Below are experts of layer 5 (counted from 0) of a mixture-of-experts language model. Rows are named router (the router's row for the expert) and show model dimensions 0-95. Each number is 500 + 50 x the weight over its row's rms, rounded and kept within 0 to 999. Numbers have three digits each.
After each expert's rows: a language model's description of what the expert responds to. This comes from a sample of Wikipedia text that the model never trained on.

# expert 5
router:490459469598487562544457472454489500478474451490489518505444567377457596547577459481543437537501454435485474579517476508464522488514477521490419448551531480524446523534540587494562558587567483477438584481483453454511510534525483525586437625493365481557441508532526525553424560497459580454
Conjunctions and linking words joining clauses or list items in narrative prose, mostly and, also or, which, who, but, then, later.

# expert 10
router:568551584438483488638369490480504542485500486429462601542482567459496532475544448443515532556486501468495445521525537525465540507475413588464490492507501523519585528532445536543455531464474546442484572464404453408539519458531468522449462568480430449578520549506628432494447516561525543526
Ordinal words and suffixes after numbers or articles, such as first, second, 19th, 1st, largest, often before century or place.

# expert 53
router:514493539586533436504534410456496542500441493478464516513528539536476534493518476522545429654569498448523433524551553556496501466565465559463385511476504455459439559533467513531453425578561579432503555546454543483603601521482470437428467601489470480505514557558511531494458508392520474556
Common first names and country, state and city names in prose and tables: John, William, France, England, York, Vienna.

# expert 56
router:527458503524614526536440476372557608464524439462527581496508413535462504439568482496463478542471515526523413528564491482496492482547410494581487515540532492592550636493495495584530526552523490444515525487494520446505499503487480529557521570495478428533484528510551516472328542427571469476
Verbs such as is, was, were, has, had and subject pronouns he, it, she, near the start of clauses, plus some adverbs.

# expert 18
router:559468540529549530516431492483495491540491568487558497483527539530492646491538418468531404606469525479481546506562551548495500512516466552497390483516521470537471543495470557538528491539497551427458431471454429355540583492509417513556440563483470486532489521531610456503425434501589551419
Final digits of years, especially the fourth digit after 199/200/201, like 199|3 or 201|1, plus century, ago, billion.

# expert 20
router:600461561547540487579369422488514562484452468435469542524551480510523553446541429535542539563543491424467461495584504499504503541480450532523482543495562401492429522498464520506573497537514464454572510470397477443599517554524445557513547598532465508536532607532593532488469506599540547487
Consonant-heavy middle or final pieces of foreign names and words, especially Slavic, Germanic and Nordic ones, such as -sk, -č, -berg, -sson.

# expert 3
router:580500550545514521611451502409467547494447484493482577484518506426520483475606454545524475508451545453440507561528422494517467486471442599517498518485568367547528569475475553561546441532501534492477515491469403385557540462559428462525483585460498501525463565504603528544489526547556587539
Short inner fragments of common words, usually before a suffix like -ed, -ation, -ing: iniqu-it-ous, necess-it-ate, fix-ture, morph-og-enesis.

# expert 1
router:588561550528574495572500413469542529465486533444452521453455505486471521513626401485530429563494456394449500523588471521597501533472476565524467461473464439513463609461442583562469485512501529434568530464467448403556487544492460546518490558537386515516493497446556505495424479507543570484
Digits inside identifiers, statistics, coordinates, dates and ages in infoboxes and tables, such as Ensembl IDs, percentages, population counts.

# expert 36
router:616566496517529476524527489468496563509496495493408644484435562450529549515553419462482430592548508479448454557562434479607495549468388481586501477532519460571482559511447548547520486546542559470571497417452474441516540536509451514597544583493502446548523543466524497507467480505516593514
First piece of a split word, often scientific or formal vocabulary, like sol|uble, mamm|ary, C|ult|ivation, domin|ate.

# expert 19
router:569523470533546487541451395428487527464449477523409505487489512504582544485541447505508501550464557403487475533578502526540538543491423538526471550499502433586497512567461546618550555454502569471512550596463502442546540505561531503600500607472415434635521465510514524473408478487557495526
Colons ending infobox field labels like Complement:, Parent range:, Website:, plus linking words such as as, being, is.

# expert 63
router:546491573615515456539467477502468585470505466520543505503492515515499541516563448557513453554488515397410404436590491488491589541475454523474509557483499454536549620489511509584434491470562481400441490570435450445532534529536442473550512514500425405574436523533572498566495518460531605501
"by", "with", "for", "against", "including", "via" after verbs or participles, introducing an agent or partner: introduced by, tour with.

# expert 25
router:557481490507461497517497416480458593470496481478428586424459561515552509563589417498536525543456474525377421430577545468547500499526485548530465525555520417552539555489396549597596507490542499473535521462427469421529426475549534536504511579458507482545529526441532511567406573538527527533
En dashes and hyphens between numbers in year spans, docket numbers and codes, such as 2015–2016, 15-537, plus km, ±, minus.

# expert 33
router:476473579528525476501488528397559534441537488531499549453526578440530577489596419537520502573456460486381495510626442537602509504512454532509453503489519469500560493526459514587560514471558482458527549447508527419620561532576436459500524545432433458529471577502564554489459462487574536539
Dashes, table bars, bullets and === heading marks at the start of a line in lists, infoboxes, tables and section titles.

# expert 13
router:619412444542522546576522477437431526538513566518453615450408531550568591455584438435491515527466491479452465546510520497500525539503444540502502535510553443522515564506515604591500509479559528425554531488504423490487480569475469489538528556523431490611434504491540549502446520534550609447
Opening quotation marks and parentheses that begin titles or quoted phrases, especially after titled or named, plus $, plus signs, prefixes like un, pre.

# expert 17
router:538443540552510489519551508448517555468467542455447593463431557553512530566553441479543440529548549504455490495491499551565559449530401509543429492533570484549494525510486564562581431542488512366541542409409383432501500556503475470539500549535487447471549505485577554559507519511589606473
Nouns and adjectives naming a field or domain, often after a/the/for and modifying another noun: high, public, television, football, water, agriculture.

# expert 51
router:610477525513570461528437533439458561489474535488482514485459489461581533483556477464434501567559492477437518515466538437539524562518373520480505491558512418500573505514435651577527474553564518466548481529435487469570503615565520538549534539484445487561554598513512486509405534466549565440
Opening parentheses before dates, abbreviations or glosses, as in "(1939–" and "(loan)", plus subscript braces and Japanese/CJK byte pieces.

# expert 31
router:552454492603506511589510515465500495461494448411465575474531485510542531499536410516508346550510448464420503488540525494542505455432439547445535479464511408576496551574391569518466525554574542426505529491476511450575535527563499541532514585520453503597526591459530489544484542520599530517
Short vowel-heavy word pieces in the middle of names and foreign words, such as is, an, am, us in Artemisia, Hariharan, Natal.

# expert 12
router:552457497492490535508467483455524609497522530528508548485456514485527635523514473474496478528574439463426464446543587509542559481466438550554469528532549490584528540546472622544490425466482543365501572489411491473597493530413451568470469571456492510516562513536548583519477537510610499559
Final words of multiword proper names, like Road, Street, Park, School, University, Town, Lightning, in names such as Hatherley Road or Cape Town.

# expert 50
router:543509533532565561539527542474500521506581473491434559527487558500556554485503457457499434571529505397410416534507443534526610528458418578466488439542519458545479542552518533532458520509493511415563551397482458395542533502593418446481505559526467458575581502512604550525509556579501529484
Spelled-out numbers and quantifier words before nouns, such as two, three, all, more, most, other, each, many.

# expert 45
router:554523527551579568548505482517447584527425511493445568560470496516545533508586443494501412550442543524474446508596492522559508565519419603527483411531580463575600501531491545534556487553528558445520498489425459417554548563522506445502522623524482481570547555491558535542458547500538519569
Prefix and early stem pieces of Latinate words, such as con, ex, trans, qu, public, as in irre-con-cilable, Ex-port, symp-ath-ies.

# expert 30
router:544525478518421493490498533425483540519528533485459539480449483479525494410605472510489472492510419510498432492492505544484518566480397571471490471477558498499522548594474522556593478616581551508484539464453496318569532543505408551509486549546455432616450603506525478509445554515499510518
Space tokens right after a table pipe, before a number or empty cell in sports and results tables, plus header words like medal, Chart.

# expert 42
router:575486502480525540571471443459417510524514492530520572538459490577524463521610519494563517560526519473447461432515477582517478543529395550535495468482496398504470499579537603567461523510559479455548526486403497363591498487515472480603520549468442465559562511486525575537373519499528543520
The digit 0 inside years and round numbers, like 2|0|23, 2|0 societies, plus markdown table divider rows and million, billion.